Below are experts of layer 9 (counted from 0) of a mixture-of-experts language model. Rows are named down (a neuron's output weights, with its number) and show model dimensions 0-255. Each number is 500 + 25 x the weight over its row's rms, rounded and kept within 0 to 999. Numbers have three digits each.
Before each expert's rows: a language model's description of what the expert responds to. This comes from a sample of Wikipedia text that the model never trained on.

# expert 33
What it handles: Romance and Slavic name syllables. Syllables within Italian, Spanish, Portuguese and Slavic names, such as Di Vaio, Vi-sconti, Qu-iñonez, Du-arte.
down1:483470560535568461498482475546493486478455510487498519509468494498473506508505500490539489507478505473501530503490515489531488495473443509515494497487488473478562486486495528520496479489461512492502516535507553520522536458433541511493470479472448491474479482496529502445497503487510510518462474506520484505524467494507520508491469502497474505489483519537524506482497505521536528499472516478496473543530499503475506530513506527475485474530489472480481571436541490516491541465474488493514506510487524496528517489481498519516515491486522513488499488499541504530482508564489448552458512504540451517497524485495487490497483522528460497498509507498464543533504494501516507528490516488485509454449486542498490493485449461477460486540487492542477543489478501525522493505496488
down2:547521483513509503516471474479505509501489516511532454440527502498438480495517489461504470477539472534534485516516498512474497554499547523491496510470512492563492478509483502469506527482488515496515473525520502494533487503465444517480511474433507511529504514520537557455515511484535507510458453482504512519538511469478472509508524522508520481454524472531508487482475520502504523499460451511514526517521479508453453470508503533513464497541513534501542442493539527502506510484517482508520509521502460472522477472536469502497504490489445499452495515481500541502532526531474503528487509478453528481485496494499518460486510509486462524462486537456507483509482496511448521532532526497504505510525492465468496500480530501536470517512485533485525473508479520507513513483490499
down3:477513485489475490494512478488484517517507519509470507499492533477547489496462499541519474452447507480543476510481536476486511481524487468509501475452482495470482520489469489520497511528514460498529525494480507481497482531466511490512529510499526551518448535509546450516448517520482550456532510489481495488512473528462494524491529549521470504496536521524494530551512499491479523497491512519502536498518469497458502553528505442463536460510530524494556481508489503571496484526533500528478495513507472510497504476478473478539504490512506510520507520472527465482518495478547506520489532511523493484509494514535516494483491511461506510477526457527494541467459504526478515452494493489483461533466477513524528495459494552525485499487464541508502545509505514507514490538464497
down4:475485514439520527501500523520516469535479496515499512485495494456511510502511456509482465459487501488519476500455497477464491492466499500488522505513527530513495475460546467491477481462547498451486489518489456512507521495525520506535496487529408494498502519516505504488464507468512431540530475459502488519542514483543478499539482494468554512519469476539493518476510497506505467466517531487462521500544455508469506475483462504465500524488498465508521496489524538498484524485518495533527522505488472523521526501493522496483465495512514464505482529516507493518527535493514520549526506501504529468412542526483513501507530440483542512530471484468532503494500534504483483514461466482480507492506527518526501508533505508457506517528507512517510501536536516495507497518545502
down5:463519523517488497499441491509525484526517489495483493511449502527506499471491449504551527474491561488503549483500556478513487498503485504492453538503454502516492526496512508435496498461520513510504524495481497503513523510517476483463522484467517504431505523488503508500506466499507464491504480502494505488501504518552494546521472470501470493479470543486518504484508516433457561524496467534509463505508477513496520538472501516500463493473503493486461476486494535449507481487496518545541535493467474509479508492483495487523508498507507478505469483533499471485513492513481471485465488509455505467479506491507495480517461479500481470514496484541493534582478523469489538500519495503491495508508501563498553453517519504507498501478466511460531487519495490525481518426484533
down6:497541477559491521564534473502505495500531540517499531494420497500521505519511560497503470517503500472525477475489492513487467485456498514489469539509459521521483503495509490483527448482515481497496459459528531485538500502503500524466528504484532481523471486485514495441492484504512525504527498516493521490522464523531508496508503476500538502480524551473534520485506471512484520469540491507493466511511512509519458490495510484534483498533487478513516548508463455511450500491498492532492471477486564472502501488463483505505500471533492497479504520494505529502468526521488515545546512526504518502472486553497493462477470544471492499546454480497499490439506472472539536532472490537525492509478485462511512506548490444478546523490485486486522483480508471501494530510528513
down7:503507453468495490490479489510487494481510478515500454521465444498516460500450516502521539508482462526503489481476517467488480514523505543459526485479492499483540480494534521484528555510483485478522510498525485494476466503492478525477461476482502482523499490490523491499505433522498488528544517461465504451481511506488499499466505511485541552485551500463476477547484522473479464483543451541510564521506483493553511536503528467475499513481534489510516472462505504442492516494506503461472463524492506509525461477502526493518498519498497486528523503505526483493480505473524528505504482506512468509490489497486500540476489492533514482493480520516478532458516525510536559497506508499464509526502501462551500483442462482508536512483537492506452523486505503508479521572475518
down8:481506494524523519505494527554523486496507459474512549496528490519542499531499504463533521475507503521549482447496489555507492524517491529474515513529517496539459516502491512518573514518496473488537485536497488533469518514511475488519544528542506538523533492495482487522475487450470514540503480486510486468509525457511468544467503480471485479467551543480476482496541481499487477506510528518514562489540522500511527461544503503483507467482516500456510442526475475490457462457507517536498511472518515477482508541511473469463510549481498485502443497502529528511483494503495469515527527483533528509469491497485488495532510466538529515466492502484445452507481470512531494529513470509480515495506516497483475496522517516489514517528464499472488508483529502479531494506501521
down9:540469484537519497498484500514504496520468489511496486537524455502520454464455512482488467497498521477516467488524571538473481487529499505508516544481530510505481504480508523490490520531493521469516442502492517531508523514510541525513475468482490484478541504495487513479491426453510538516508507477475485501462466520478495524501476478539453507482514533529514504515476495488533539531509480486466482531491450551516541490526490494507457479511544525500533466462492453485511501495506522519492537514446498528496515504465506510540486442490527482535519518519519536496504541495460498488501435506461486500478476467511502512503521519503505487516492513535502489515521459498512487520481559517507487469535498522499512490497486511469468481461446469519484511462510535522484502503549526
down10:518510511537473460545497515503500533492467541514526458520496501492492510481491521514478472483489508523459466518467514487515519541520520521548527484527494493513480509534473499505468487470524460543493489492535502516487463484469462494503494473484469436462521542525480464470488516509461477546547466466501488477464501499537506454527505506463472532481543488459537479496502503510511537503488497517481506491503511529469486482511530499512476492520508478463458482501480501493508498454496510523518492461537505490505509495448468475527486501499536535492515490483506504482444537495516531463508562486464487456512517536481453481509535503515480521523532482515488487495499551509511526509513472469518466538495499531501483542492487500482482462476444503501470510504468473474457496539552483
down11:495483495511512506546499449493541518512487471490545483512451511549469530482499490460492516542499472518495473480513536458458485522457547489490536493501498516490495562488505445466434497460521504484519496494493482505479523493524507564530503530484509557531492481463459510530521477484492498478504536480502495510501533501510531476501543504538486516521423517513511492452508486475508514540507496488430516493480501490504444490495522523509507474513493521490480503512484485479478505505457488496535465503531532513516547525456525531468494525511536518504519540493496513520501475509494475495487484493531501468512523479517527483501548491485473513519507523532487492533539539472473467514491504522557518488473566509463484527482483477518503491490536498527509482505522472490491497482502495
down12:523504480549496521514534476509486483456552468523487468512470510495533537473491530482431495535507498493546490492475527474474466534505531491508502503512533479511516503476479508489535453497504505507498494486514492541501485503487512463540484489472467505484525491498526454513520482509489502505478502489508492513502482459534475505548513457488483520534473515576459554532501515465487465559506517516470506458498472532540486492483491490453458508524497487529483487498503492534515495489555559554483501508500524478483500506518529495502504484534480552446521503523511498475529482477472493500493488507542535471514526477504475459537472527480507482529532492507475521540534451517471488521527514495509500482505493540512510448483530509503479460484500529526512543460489497481490517485518484